config.yaml
d_model: 128
moe_layers: [0, 1, 2, 3, 4, 5, 6, 7]
beta1: 0.95
batch_tokens: [32768, 65536]
Below are experts of layer 4 (counted from 0) of a mixture-of-experts language model. Rows are named router (the router's row for the expert), up (a neuron's input weights, with its number) and show model dimensions 0-127. Each number is 128 + 32 x the weight over its row's rms, rounded and kept within 0 to 255. Numbers have three digits each.
Before each expert's rows: a language model's description of what the expert responds to. This comes from a sample of Wikipedia text that the model never trained on.

# expert 30
Description: Articles and determiners opening a noun phrase after a verb or preposition, mostly a, an, the, plus his, their, several.
router:136132108101083177124101096090159135195107163106147107135137185115108131149119116108118128099070147098153140144150146126132147135100137108115175137084161122101126122131029116092083182118076076143172124148141180152167181118118135140147113115137075196120162086115172170102113134126103134160093152138100107159134152103181035128101117104169153102086104103145103109121067138143158111016127
up0:139158187127163191105181103107149140137125156118117139129071110136128113118129087128102102118202052119143157139093132089186128124043112132118093101132121139099163156136141154157098212132151086173175202137171114078142108085101129044173108138125130133122145161125129086105155101123147055183146137132104093103058112090149142109179124172141118105123142120161158083140136100157131089136137
up1:167049083034126103087094151142075086114143145166128120133119079110176104162131131107073121108107151126127178108124106168170080159100133146075163152082097144101162185138077196107130155204136103135125152121143148132178147101165142150103152104067160191135075158165145163106115158145175157150100128127125117136072149134111086131119155140100136122112129139128050136194155116108143126125110
up2:160151110106149132150156154045127152151137102104150114161122147140114144095148122098063101130110101164144207104132134150245095161166138089142168093147152090079134109147105092121172124100116090135142161174097054109114109099148133099182121142152142111128196135088151181107156120115081166119144100114082102097125134171161096117137182065144081137117125099172156101132071165090127112134167
up3:121133102163108116111000166113135160155131070105091111121153175091125120121115097115134193094095133099118183163152103134161167210210154156105124157144099125111121168156135131067151133171058110128123073175133137099156068117150144087118100060167169103135150108146095144125113114139161147144155161095092122146141124110150099112172144116073123151149130116092132184124127099153095171128125
up4:133147109101143105152136089142100177144139124120161112068098193125196145140052183119106147094096109154172181159140104148160164133127144192177179113132157120110120125188062110140126127151128072111058164136088095093116135077158147101093108129141105095188162102132188185124124137126067120142113124116100079106177054077150117097102178132171154121134130136152127117122156092106118135083143
up5:177157153064126199172101174095142119126160134094159100130113150162138113107097132085093137128086115169119124151108133148121198055127195110116135155144049094108115157081127108100161145178116106177166137119151123145116135160187115050170105105117102102127107121143149070064098091173096162149159119191101121125164138159128101148091080117111159104054140157151139123137142100152174099120160
up6:162103111081143122132091098091135163127147120105162164129115150091160135104132123136107139103094113126115095098126113118060157203156083146122148159129034139218156116095145092094122088158119096132164173140171204193188104109144099089157087073111159123160120132145159117106093142166123098114162138115158117070144107159117098150124188093109123127095125173091065145159172093160155182116145
up7:149128100153111122135126187191155120157127135105107207112145143114099129083151092162168154121111094148120115143117131116038135158177105115155116152117140156141108102176107127029123184078095077096150180096155128125085085108058179088169112149125114160105148164132122210125138122150112100153138080124127124126175121130176099167176166083138106133151125114138090104113121134182088139069085
up8:081158149147131093167130175092178128164195134112189148095136129124140113208158078141187112155081128136128149129170134114107172133122083142161117136100140155149140107132113187165146133170108082060153148131073171112144161060125138102120094118106120138106142136141110149080128117106139128132111144214158130129124126159077072156064064146120028102135105110159143112063108124140129104092135
up9:133115077104121174125142150146140081159164110081130126097107161123124139136156188091135146130088101102125089166096082138144064097062122113152108086087131153103074109159162164176124143130144190121126088169106115122068187194081091119113151101037145134135132161080193118073096149183155148090142180138158135103148125128103144160165147178126117140121147142133155108166079077137184157122138
up10:122141096106091135103120126110127146161111133111101165122096081156148202142150150161120181102167151113093181092129157105092118162163173115135107052122159118161162080123071057158149162162096124135145096138069074161182176098127204159097136052076115101105062121142132095101083124101154119116191138143166142132145132142124116121119136104139142210128133091172131106155137146098160088165118
up11:154156190091133142138127159090083139121124117148131137126114121172136186122110137125148145136116155127096047178127110189176091097110128153075187122117131081124103094148171164145080120083149095153102125104137068092072159122166166104103165095143073129141091147126146079138132122152149111110148119165209079048133124092108097106161133155136135141130058166111158122141169166107210082150158
up12:174133165171134177135100169108152159160174103129091129144096116195108094104105150176144185117060130157125097112166147073157134166139067151140167178109125084159156087143079136089116147172117076161139093124102114091134152100061131089124121055137080103096151107154196107101139123120113118110143122155120143167129117107116096077119133179051146158151135083172093150078120144161186137142147
up13:126160201122094098143119074158077106171108144114101103146099104134094146142147115085119062146133157102133115128224125128203094110141146087121138148087187192132171124104088149095135094158116148084194146133166104151102097068156129085137102152097133194118078138173151144105121080175148170153169111100096129161132154103111148128116097149148150131077133085141091193113134078170122148118097
up14:107151128040115099102132141143122135071119103129202164142072146140156109026168127113141099125189103156082206175126173120087149076121110142174136127132098162142098135120131079179113116132131120139126125140169181140128121130123090124130133074115160101144165143120128126067085186153049165161112112130130156119212131161126123122131106110182086146129150110149153153111139154109079127112068
up15:142042129122132131180168173142167108161106162100115134099138058137131112106070047102083099145125107141164112149143165125159061143095139126132123145096160187112098163089122163071125162160156139100154097132095097179165125093102202164142156123076051135121144136160097155145118124153197099073127148133134143134072120201099125125144134122145166097190146135138110098142123155138118116123074
up16:153156168074113104102173105193170034071108143168142173100160142117117087128110115203107106170116120107110112064156100188124093118114197120133157115064169112123121089114122122092135124182114136149123155111146097107144154109136126118162099066128150120155096151133108127119071179160156171072178152172176132145091107151119122132137103207152121065190091107139132120121108129140113134113112
up17:141135095114137124119177168108130070123163092129110127113116109118166180071141189132070126115146147121142234123163166159103123071136169117101192130106075126101119055211175115145112115154103096110142140122153117171140130090149171131115158167156105125134143140137095087140107118167123116138112092065176136124191131097160107107131075044122143119088154119087161071109123108137170142111172
up18:134093127125130132087135116144157169212199150132103121160117132149115125196111128105164127122117148123110157101120084139164196203153121121124069138138089137081135110171107106135068168082073103103132084125152143127193134118116066070101092084137088119123133178123102161140182078148152105156050124153194130104149170149142125107106147154102071155149105118151076142087116120169127155105159
up19:120180105168125130106195158113114148071092192164164072088125145135130158134112176110162143110109124138159150062130098137097162106130131117115105128097115100083126121196139164126191156131105122106101139151075123130052117177113132150100148172132162118114192145118164188131118148110121159115154129144093121114121195128153049140135101167117113029127039151107107118095108112091178138122152
up20:128143117132096153132219138170150144127149068172144137076127117109106155139138128083087099084151113105062177081183126157133130070143124141127132122113103184102135132177100110123116165090071082118156098075118161162083127115109102179144194085101128146141116134132089109137141105133124152115120133106159133123118144122213113134125206115145134101141104158147060133154081127138212136070203
up21:071142194120064106185104168162132131155113129146097139150165074084178112155116142208141099086136155179086105146158149139135155081132091105116116150148183134153142154106088089098163132160090094146166115135130165037147041163097089141075103166123139139126117136118136138135081122125138084135136170159151128154146102068083104180108156170131142130155118086169161115107155073143095107118118
up22:106128116143170141154073126084138161144071166061112108097155187152092072137163069164123089161090140155099180152152136118138096098107183130093100148091166087135124128151115106113056160135116111147110158066124113202135148143099120150179135140075081158178140111116174173146129134076107109062191168150145088151101130138108156174123120108172095160177162135144131123144086085104134093141132
up23:097149172070178157108088130123127126142125193095145135104174165111138146067120076165163190169106158133113132158110102143150118154110148105078127116139114137134152118126044126134071099078045117174111201121098123119109099162128138116106098160174050164152167100099098133099081082082143135188156097149146135118149130150123120104079122152140181123170112131124112129216111149105166133146151
up24:103197110135136128135123082094155105090127130087111134151132081173192117141114181080117185098179157082091165154102084130160152119115144098113186131108109145122165079148117116171135091094115057128106128135101213112176130132135162146094108145149128176156156111089139123150143068121101130141071173125172093111111082156135195055110149164088107107163153126148164118072145105173121093115172
up25:072138119122148153075145117093168179180167102103157120127121145135148116174136118181119141132150150111134133120115161145115132164147180073107124097134118172115105096167174181201120140133119120091132124136102083095175146122130139134117120073155166104124195126162090197099083161115148075155083130138154126079148158117094048145106047061127130136152081106116164050130132145106131087091186
up26:199176119141098180098085160187167104153191134143084146148117172114175151160157168159159168184132150140159126091206137166108053124105118149115113163139108116127154133139131092159135176125121100131109125115075098160152159116113135049072158150101093137091128107158143123105144131101159128088169122146085086068156113104139064097149150069071128125074157121121083136136114088105118120080121
up27:139123164090121093160123111113085172061167179136167140164157149069132107120174162104109147075157163067151133125131076132174145097099142158145115164098137192094163056163110143097129109155066133162111196104153106123110139082153170080084110101141092180147161083101132158128107106093089175141155123111143145185150144180138120139140075175047103109104105132136115119140098140146158157098104
up28:099168136163121138130116125130133153091147156148086130103138061142124141130081107132112171151141165104108117062113183133187118138144192088163168117087145131120155085139103154116146135067064079172111125117081129183192178096094105130094072111110106178131131113141121211151093055159161082161098102094129121090111185108160134107150156151160166111144116104119141140113119093203148123090174
up29:110105108098103154177120103075160123126073097108124043166121170142095126142123124147094123143166186138147167198092194113188163161142094111124152116111093136120092081130090102104117136153069112163126151098122092140111092127172135119192109075177137116109127161126117163103111192132120162105101122131134120025223197118119091089163159101140140154135159150138132101137135124171105117125125
up30:136102104078139145140037129067103122110183106111193149145192158102125131136141135166043113122146123099117094134112137127115177156134166102169141156080124164132117165181150134122105096143051148115118153129125113113154137096135121127114075080126178091149110107173149140103106149142113106107082214101092119138183131074138133169128098143094135083105127082156105124146150142121220178149182
up31:173122127129139182143078152154162095090136130126139147133147107129146099114191118052121163162106125104127113133158107168096132113171168173126178140065082076135129130202134114113122160089107103091137109108175160128108164137102132103131149133094096205138132149143182073097112086124097133191081219160106163101087104177106116064101150134099091133100116118050124147145124141190146137107126
up32:142170106094156113180139117088089128127197135092092152124159112108148133172092162187202146133149162124097133177180078095120160188063151180133162121149146134127099149160042134099115129107098120039136136119073129110148141119080083094119103122118113145127186153087186176151134108129112145171131123107106122098174075095106110155106105107144102124127151118060129154129177129126161128074162
up33:195151140069113174124110114105120147130178123121109180173102103123114171179102082082107156134128165133155174150130116173135134072132148104097143107079104076180117154122086115160119148154088148106130139097128129095175133142132158150111107116150105180132197145170184070087105109070127047090136133106067139143141169117217127162121148135128138098088130131135123127109098203143072110073126
up34:102116129054101110095118099120164132069103164058099079092130067103110135118128109121103165158081134155110128122101132154134164158093084147168140156117137110069110116117074129194081105113100147078089119075159157122154146127132119129212078123096111144135111096128128140106110133192182117114121149153200169177150179158148164133123143131167163169174155183078134102112118128139173160148192
up35:123131109123121133125159143137145159089136160151124130149089095140119168096152116134107120156134101126127181072158125112190166125160166165167099167128109113103082155118098135137078191092049090161101134085141067180145124156127096058120102112084161086156106145125114154152179114131094146159078100099199101154151154197171125122076117111202119131136096091119107170088108087125218118106135
up36:144137104056108172154123140173110112190150193165097115140125136106122128151127063110106150182186094112155116110095100134090128107150164170086173165089073170110138136088149081108140094117105159166057117147093154103172123116125131112130116136038143207144170107137110135143137121185156147184133076162148140116132130112160109114108143081150136072085144175123145167139124136137058108091086
up37:105165091147107114122111113094132160162133107131125103123156183197129138137167164073110113108058184150122058138123130117159153181116097086119086174123117108146089100125172138144183099113119111154147128174086090105148080105110122087118141151096105099100127121151079180096132114134103167119166167144160159144080156155073200122109132116166113116099139191094136216145079115081142204099139
up38:068123060068139094135093131154114170105122183130136161168111130138089111088128139079067158144138121151099115151098156132203137087167166110141125105107093126113118104094163129132148140156092136111098188137166075153082123152109119094086123101171070111176092135110096174134160130115122071137109078114128133192142205154146155104152114088196166134093217124113169165134114141134156126110166
up39:148120115155120134095068141121111177245093101141170174142157144131193102154173150072101115100122128097082166114114137080127183123095049060144158139153157114111116116132115074085093152107107141161124104105135115139133123086189107090125127170181119176139175099128119160109153097114125123104144158182141133089112158113104174117130121116094188107212146104082123074118108141132123158124151
up40:119081125108120150155081108142111139221186135088122092162112175114112141130157137153169130140108124116127124113147129062103085106157097127162140116155106131100109077173120121185146102080142193125132159155130071089132136140115030115126110083102126137132115080139140098141141189129111076121169094184141131177153178120126151142165110168162110194085096106151128028093114129157157173139128
up41:136145112160118153215150095101085110096163137138147167130111150100134129080074119130108108105152111151057086172145146149096128191193089144114121090134081136138124174168088137174069101191138093113165138091102159160142102138114102153100103126062085126146145155120106091115130119162117123134133154147095053156118140089145099139162143103081173068116157148118141185142123113131237137155157
up42:095114097137126125144134097207143201113167145180100089102112150147097119121167147096150143164149146113197169122158114152122152119127121164121200037110119105121124136126096130116167116134132139123079082159101095129163109101112136148195106127087104102155119151144162071108134073135091128112128133158111147104094153085129147115158090118176043077146061100171163104063141178112157174155172
up43:182122211159113129124115166089109152155097074144122127080095075116090145177134128086107151140061083103170136112120119132105135152101129119116165120180096140165136057136088100131200152117116073087131161110113140162078132154129120121163187099126082139097129089163168135152124104165159154143162116129139138131149160095128068123104169126114105167109186055134177099121160138161171180051128
up44:211179057155214155142132117097156099170070150113106110174126131121101213134116125114137143174132059137180129164167112123087149127126057130093143115114158146113118121102127088162100149102127148088118120107090128111163116141077096185167122097145159145097175127156089076109154161131072129127093103154121122110108149150115160197125079149169079129128104165147146125092091177070124118139116
up45:155180136121131206064070077129163099109098192121156087142165192172111131078145128105121162121086177140148164172124156133100102121107145084101065137152138162198072095144168094147103119188129118111197102108099147136144082192133100132073082119108127122157196102133141096091108154114159102098121134110135126123116105145144146083106125114141119142149135112104156160165127150047131116107173
up46:176118181139066138106217153110144125119113107161130082144152133133152150169186101122113096108093113151137108138140114138029134110122130083124196200123116120129146191088109111153106110098064161136175122123104146121135158120124142101164147140138132154122100093101143130135141144080177152090145139147100128105141101187182134094089131132174107053073130045087087089130127141146181143116180
up47:083075075111075134169129098106173107146136098145143083106140146105110112146162077079084120131116202163147152127123185146101100102123090159131159175143100126144112091123131114151148183088055103107145122118140132175121181130122165097145063151109119158145153115107139205085161125108128126133105151080075146131159156120130085118181145124176135193077096125145179126190135083133209118087126

# expert 16
Description: Determiners and possessives opening a noun phrase, mostly the, plus his, its, their, her and possessive 's, as in made his first start.
router:139170105142108195105104130106155168171110178117153168127140152124104141125106107085053121061097089128119132116162113160098163129112170150073149092143156126065094092132084086118116129127145077097172100124130141193135125041127171082119092072080041127094187144105175157118139126131161125157137130182128087161094194133161077111163162126158130091136112148115133114098107092115129138113144
up0:154119177171165196093112121063121104160100164073086111201141094194066109107116129102114156175113105111084165159155075127133125145110187141101136081156160107136126126165115102093160135114103077156143112082093197146199154170174117124184094182136074140126124112154122121092105117112081135124095141154095104154159108104117113169107104161060095139184119121161151140091121118120151110153143
up1:146135147152134122119143073171117109125114106165126118180114158202152102126136095123071112146091097158067082034146108128108136097069190152165151108120124091125111108143137191091169155148188105153129141116074075160137143134127120049112138108159116160151157135106185145094154144152158116125113127090138220155104166159137121104129172167148156067101082078118101147126117114144155139126063
up2:165137161095141152078116050145081171151224090116140150135103108157118073109150080152160125154072109149075130144162114098156123180111112166115110114111120119115131129128088092106089151184140105186096105147162133141084124124062145102123076106145148134112182143148184141131124175144143080141117144094110194159100100141098116126068199157120094131177123121132162187092129143169088109091165
up3:145119141135141109172133151091208074164180136124140134109139151117169148166163130156126122109119173186124082104132157177085141149178173085074143154109120132083137122100053140105120109133119084137114145234095100109115084130073187081143135092156121127124191125046104173088152162149170135124105102130102074100133143156132119137150169114128126062167103110135114132093131055120136128133118
up4:141093151152138130166120099116161126130178165085123093128137138104164112169133137076096132096091127161128064097121168122111174124148102118132112149117182130159139066113127121233100139161129062135151119084121133129114124111147180091136105118066115180134153119154094140073090168132142083068158066152165146190172191193114095158067095115127148090142119127142154087122063135160154115166130
up5:103097127149119136105176145117136123171113124125175177105091119114143160151106161112130168091175136137097161116168123172112093083036134150058109147158146136084095100114173094151098162090107141062159120134131162167134145139100108066097220145100135127097092106156091157118127149143117158104123083143203122140067152171146087153159070095177192149170083135097118113142160134131154104084139
up6:099106153147121095113139144164090174112149145151136083126176107094138127130120102139093166069161128120156153062103139201147121121107173119116137133131141148102085096216033143105140145089107091126089181146179143122134147142081115157132094096128148107115169162090163153136167139131147171115116131106177133119169138157134073048177190098131062102121132128076102069177128134114116119115189
up7:178154135126136197113148126114117164165168117197168140126084103086106107174135085086085166113161112124170207124111135150086143089116154129116182134129175135102165110133139091143165091063109136085140167126124111082135214157147064159117136115118159115067124142116142128127134131167156101091080115129094204114093137117114089132081154103153110056115067133139149101080160141120125133188104
up8:172111164154084145132151137162149122126169149155098115123109146147094102067121061081114136044154071172120147168080119137093130163162081169183102145117183132074127195111140139112140086169161145120170100119120109097149145177129094191069104108044113183183096098107134089145161105152149081094147119129073176177097139144136121132147130093117138098099124109173128124111143163157119156135132
up9:150102139114113103056141117170088110127141147123097146141141162151119199133182089122053095093103140112112132095065146143077140158163126130130149103101133094126157144157166126136110133147099172159125118104135119089151094132122161094129092130171103142150156138166118165134219119069153115091148166125184135166153154106226119115200174147118080108111064065121080129170147088094130077119118
up10:147129143090121146181164161154159206150161114124125138135155170137053088170084094169108141117074099145066167072125144115177056120165129107091158160149087155121112131127131123113109123052117129104159141119127123149124094178167087143187110098089117097166116157202115138147120121115156172121167049104156119123158089097103105157140131132145088143192056134128117127113101093173140084122152
up11:121092174139123196173136138163144188165188170152086130137105178103135139157156119139164135133091117133126140107162161169124193137144067150150155147159145055120131138177164133160147143141146135066161112074070152136138071096164115084114140154090096119088182118109128114104140156062155104114150159095082075099155144103130123099096122136113113135127130019108115069116107067140122118094153
up12:079162078101115101135137116145096159072117106131168155172122121082082129163163114058092177099121141117142098108073130105192128101110105147119038163154107140122050175113159167153153145138121129106121155168155109166156145109094071119105146116141093106142120139148140166137123107183122152068105135095182137176078181161055149140148103133166130113130172143070164152131099144113168127149195
up13:089101124145150117139106214101133087153165110127111122148094119087100153073134041146113070128115202116167128124132125107146197157157172115144142153108081125071150135180139135122099111145118107126146149139142152099096131136140193098156104158072166119148102180135106125116115102131147135221115100100126123135097166104185117131112145132117127198082128096153039113088132090209121143143110
up14:166168079143150107168102123146081141187143173129114102101113134142139159119119045138151088136095078115097115138119112117179066119190124098095139109130119078132107083087153101125160096106122121186110152169116137086136154120100141125189105162089146133169131156134195124129170139172115142141110167115071068131179101078129134126171129124067122132090087110096188132149093099152196171191170
up15:098152108147167101098133114094165132066084190153107144167152115096091098120085107116117083153098125195133168147142166081130134140142104112173136182059116161151084140163118141115174181078139103088140153125117165164118105143162093116155132122113100164157149142162146138100167118090101145095148111101110111176125202079105124127152068176123092142183094156135158115092040059161113131128177
up16:121090140115155143167102115180163136117131140098122100143131074144109169123169090092121154143054112110082138150153141184140160088170132136184154137098132122100145184183125110129122089115128134107065100076184130057163100104104144099111100167096111180110152145163149089133132083122147129099120157086086141120118113187144117132191166215091146125110121076137105219123104130120142055165128
up17:126151142129068149122082119124098134222130185119132127125159161121151143112110125129115161076093151115180162137159141137092163138134102099154173106163173133055128122109130129143087147161130136178166091113100110166119158140128091141094089136157098140081149075064130077120139116100092144193101123169134101140170058156092154160134105098102200121107183063084185086068116165134132127162133
up18:101063141187137150118169132150138186130123109213106154094153163174117137090100127104139091188143156131132068146179143141118148167132138088092127095121102099205115076147111077121126086131118099080165049146128172181062098154049156118115073120122153136148120129074166154087118103148136119150111091133178166105126163151147147131119139111108138196123112136127135122109145077162096163139093
up19:079147091095160130130099145167087094133146122139156078063147156131098159100136077134176073106125171144112103170047166101118090128124136163120066183186079107072070123097194105208084139149140096140091105174142090126079129158061111149089173132108123110123109150135140109139122152173167111114104164123126149131182148158113200114098147110187124168132134149150161124133122134132157133137139
up20:206104134090130144144082159105103112115167117068148110164129152170118149131105187128128150084128138160142068082144109143099110057134104126075168096129057112140130069130144091114134149148134090171167137040107119189090089111118127113167168127113166080147139117150150151112109142134108159128168129124141164132196056166156157134082096077094164171136129104106122169179127103131149155144194
up21:130102111134134131091094134092156132172155116108114134165132160160089144173159115125125089161157139088144162092167078149086085169155136179132152106154122141109148187170126107223034154060115130097157149103193092100182166064114149163101088119071110117114150157111180125100146182127075118126122180141097138130151127092157101142125081113125107142126073150100142075124135131060139161132127
up22:159067130144169161115076085140115136150172170161152124172149126085142113154117081090154164155179114157163119084073135103173110083128169094123102087111101169062153116186165148122111132105130114130116066180117071104120159139121099135113106130113190184177142110177103123130106093185160085184119157147095115070130180112155089190168115124078103112190087127123115102093117121110125127120149
up23:056113147146156120075117160124077157139098163171137104144085081113158068146116140152123150146165113118142138123073188189123131126133145183139101059160132107101108084165096113183132157141078127146080150105146099129120156121112133128076054100162147078127100181136099147103125089135181181157179066149139077146137160125101085111109119137151127077220184126149156132108109147167124146127136
up24:087099119113107085172110134126166125101150171132101124096148172135124144123141137145119110208098071101142133187162133186094090110117167109138159125170096092130107162180065162106171124141143139061129164134115179169117165142090143083063114122095095154204147141086102118127097104142094068142186087163132135171087150102127114140124196130103116069063133159122154112108079143157173167118125
up25:118094118122125087091144127074147179115165165105122106119201148163121083165116074146114091127107090083110112103120137143071115162168141058122156101175107063141159148095118124140154115109095195124113098148159177117133139142176228110129126119128154120151138137144174162106067108134109154113110115141062200147103144108107070146104178130124054141133119122143163135142112075157164198136157
up26:112187095163157174140121146112170099137174143174093174153133153129159083111127077135120099082098202135177116153109121069143120168098118127107169181110106134099100087146187136127100197133132121143095114110078142099145134115078113143061137103067092138106118171124104159142207141112176135145153104142133107134119085198107127104090130097090169088151130113173137166143063115047144144135146
up27:106115051105126144133113050123091155120103113147148130130148130158120100124128097065060153111071126191136134156080168160122117146105098153156088161143092085150111102146096090170144094143092125109114142110184092143152150113103101158096130082135104172125064088184182120158159145157153177073146128143159165119080208141110154142145124117162157135114152133107163192141080078133153157124197
up28:085101142112158107136105151141037140097110135129116171185111111183153166089118059126113135147172089115155115148113132117137175096148199123154083104132092140070099143142137161142122169079109140182074159122161075132133144117097107122063059113165103120169117141159108154122127083137138101176077050110115122163097200184154100138115134124201149124147183115133151137129089119148168137130142
up29:146115092113114189128153107189146107154136122152156090083101151099105086118150105071104149079124148154145071121149056087086095157172086152167188128096105124152141145099134130082088138149150158139090056115128134122108088143149114116130096095094083121115155134135117100196118136140180146144105192166111138190170086119214113124119177105183135092105137117201125082172147171132118146142121
up30:128110172150123125072144124108123136123174145159133108134121129161092130175108134071168140117140172139117113117137121176174138126149122176102147107098107051118099219126088153072144148140088117123106108131170100086113135083165156087129105096153048163145095105149103169157115113141144123123057193164115152188128099080161047082132109170130073102180123136184114116116112172131179131120170
up31:104121115081153196146156147175133136079157169134107099119158127092120107155175138124107113121134103099096157135115134113153124200159178135151181103114211091095132097141077103137185142162066141101164133120085152137102170104171050071112119105106068160130121173120055145153143136129187129138123137142112168136126142127158145065109162146106069132102131139087118130111139080100091082205145
up32:135135143110121113123126159101158140125163099143186125059161150192091152103148100142167052134140129134164100097092183116118180151113087121074170155122106127094107145136164192115142134150148188142068125104176155116084124132070167116180146157107110174092110133096123158103120141172103158049060110099071132075115156162161206103113167125157125143084112136105126084119127121095103157107164
up33:122145138066092163158156189142094132066122152153155126131095117084129121116102155146168139077089097100066149113140165144144126090124102144080158131152196108179139133144140166121171087122151124120132146076092161187133167150039098134161117145128046135116080121185106159169119064169116121115161122161137107055146098117112170153144128162133153127133104133085083111152164129129177100072174
up34:168232106101084154091091133170137149137182141096128104102121151165146124141160117147144107109202133106111120151148184102154149126176077106156151076139124146122119119112144081111139091197124128098154140069125114097177083097154112132170094121194167093087136147130099038097142139119088100110104161105122186074108165131124122158114139205087095110082101105124110123095148169153142143164128
up35:176052122198158183117119129192064160168118091161151114105164154157166124154076151160140131195147102150110120123118136141100141179115123129126124134109136158184174132147165148099123115159094098128059103109068086119081143152089139082117102131088201170143055089149143123080100112140127109117098163138149113126088126105122100142144106121092164083164105162111160127135198113163082125119077
up36:135110148104132121133132105137149149151136093110176189150067135084149213114202128122135123080104103176123143136188113119096115085108149161098133157113086128070119092157169058096118117093109112139077116133118155133188180080151103115151134096117151195100115119165166124061143133159142084097179146143063142122121144119240096153163130138163129136084121115134077145097118145105104157134116
up37:150160098141122151121139167111132140100143139106108084069145115136155105128145205126110155087163119154139142092088156138112076169100168106178168049127141166111130130119059129112205165087105126187134116094136106151132088148118106127141145075063048081096175069114181112120141144087141135117142149146152148133178171138136141036170160121089098141157098105135189141162119114153137110113155
up38:168098115103123131133138150145180120170124096176111134157072055161147149198122114116134128178091142129178142155165143109159125135142132143165112072095119104126137169158138151123145132167078148106140169121166100115097128112172174113104127154123158155164043088108120123117143105160160149073203094147112108090045086131107127148115191110152069108114098098187104153105108163051120098102078
up39:087133169191149118090142178180102107180128160076166148109087107151112131089161102180152161076180143121110138138137155104124165087113143143161184125144127091086194146146040157160178102197143123139120134088098150133127102082121148129139174133126145116125153154111083140079074155165092093107166146140112176153096100121103058135085155130140124121106160143119052112144128123107059086103118
up40:146166149149073153121186162155105151120099090064155109183094126145137178060145109155093105111118214142172155082124119123158141157130151126097175125084130122115115081150142125094165120165146165121148199122113132092124152147149076121096096119124148137066109155137101134144097108017124072105190156127061183114143152105145126111078178141117178101113121141107089161132169127126137112097138
up41:147118161169164148127065103165155135178175187108116092134109188130121133163151142120123221145107169112159096077085106164142145145080168150082160189103133134110129132143105100074154109149130143102131126150120177115214103078105130087155067046137077147091096136141155109179133130120164098123102209132099130121128125125095137100119136131121123134118047126136129121158100104118097107077163
up42:127125151107136166107112098167122133084127122140120181089153197155111123094083144144126184133139176199110190147101120142135047102114147114131097059049138113088120103090088097095144136157117145177132133157123077146112157135159184130052120134103128109078150160165137106121129183152193113146109132117137144090078157151168155116149091101075162115149134087088161125144187164108165116069127
up43:149106058102132151151106072124091168110125157170132224098144157096163085163043119102086212092123101160099133112056157116108109142124107118145097141165151146097138099109122125161158103127093091076113165076133116166169122141126132151117095111137111181098063127148170146170194103175121138099105155142077098180139129131148119115144109104144177109125162114183182153134101107110139147124171
up44:179104130115137160108128128142133200117103158131090172138110149092228097107098182122195114106081108144106119137171149110111127105160057146144164124155144124148153122077113088167117179086124057081125094082070128128136104139159128126146157077137138195155163091138144193090123150140140098121135098136109084109136143135116189156101148092092195149118099082098108095107162106142187154119097
up45:109155144141119120134136097130062149116144156140136155081067149170227148160110153157167167112096069137110147139102148173149192075125111175146195084126201146129128144130091124116116142103131072117109140125119116079139152080147184139103113119179144137151162120073197074137138115171098090114148129108087090110100073058119132066114166166163145126124090123135134147065134114115149134101153
up46:122130113113115120153136163118171185081152188077139068104106113131122144150157108200101087173102105095122120193196160150130088178191141140083134154063106123152143151175126122113085114109104128101098158063134159071149116139141110147130135111110106122152090076166092140124068127180133114139117135093166104107138119131110155154138196121166081181100074163112125076125147138144123123079207
up47:089160172099118163232107144116133172123178101152154122111120117132152118100146154041122110112155053172113082112123111120155099124088104208117139153136135127096111139120089140082107060118153084123124138155155171098151081151164100169111124131115060119136171141136124139167171118136156047123116157176117158093103099116158140147098125130144127074097155185187076125152122154171098112163110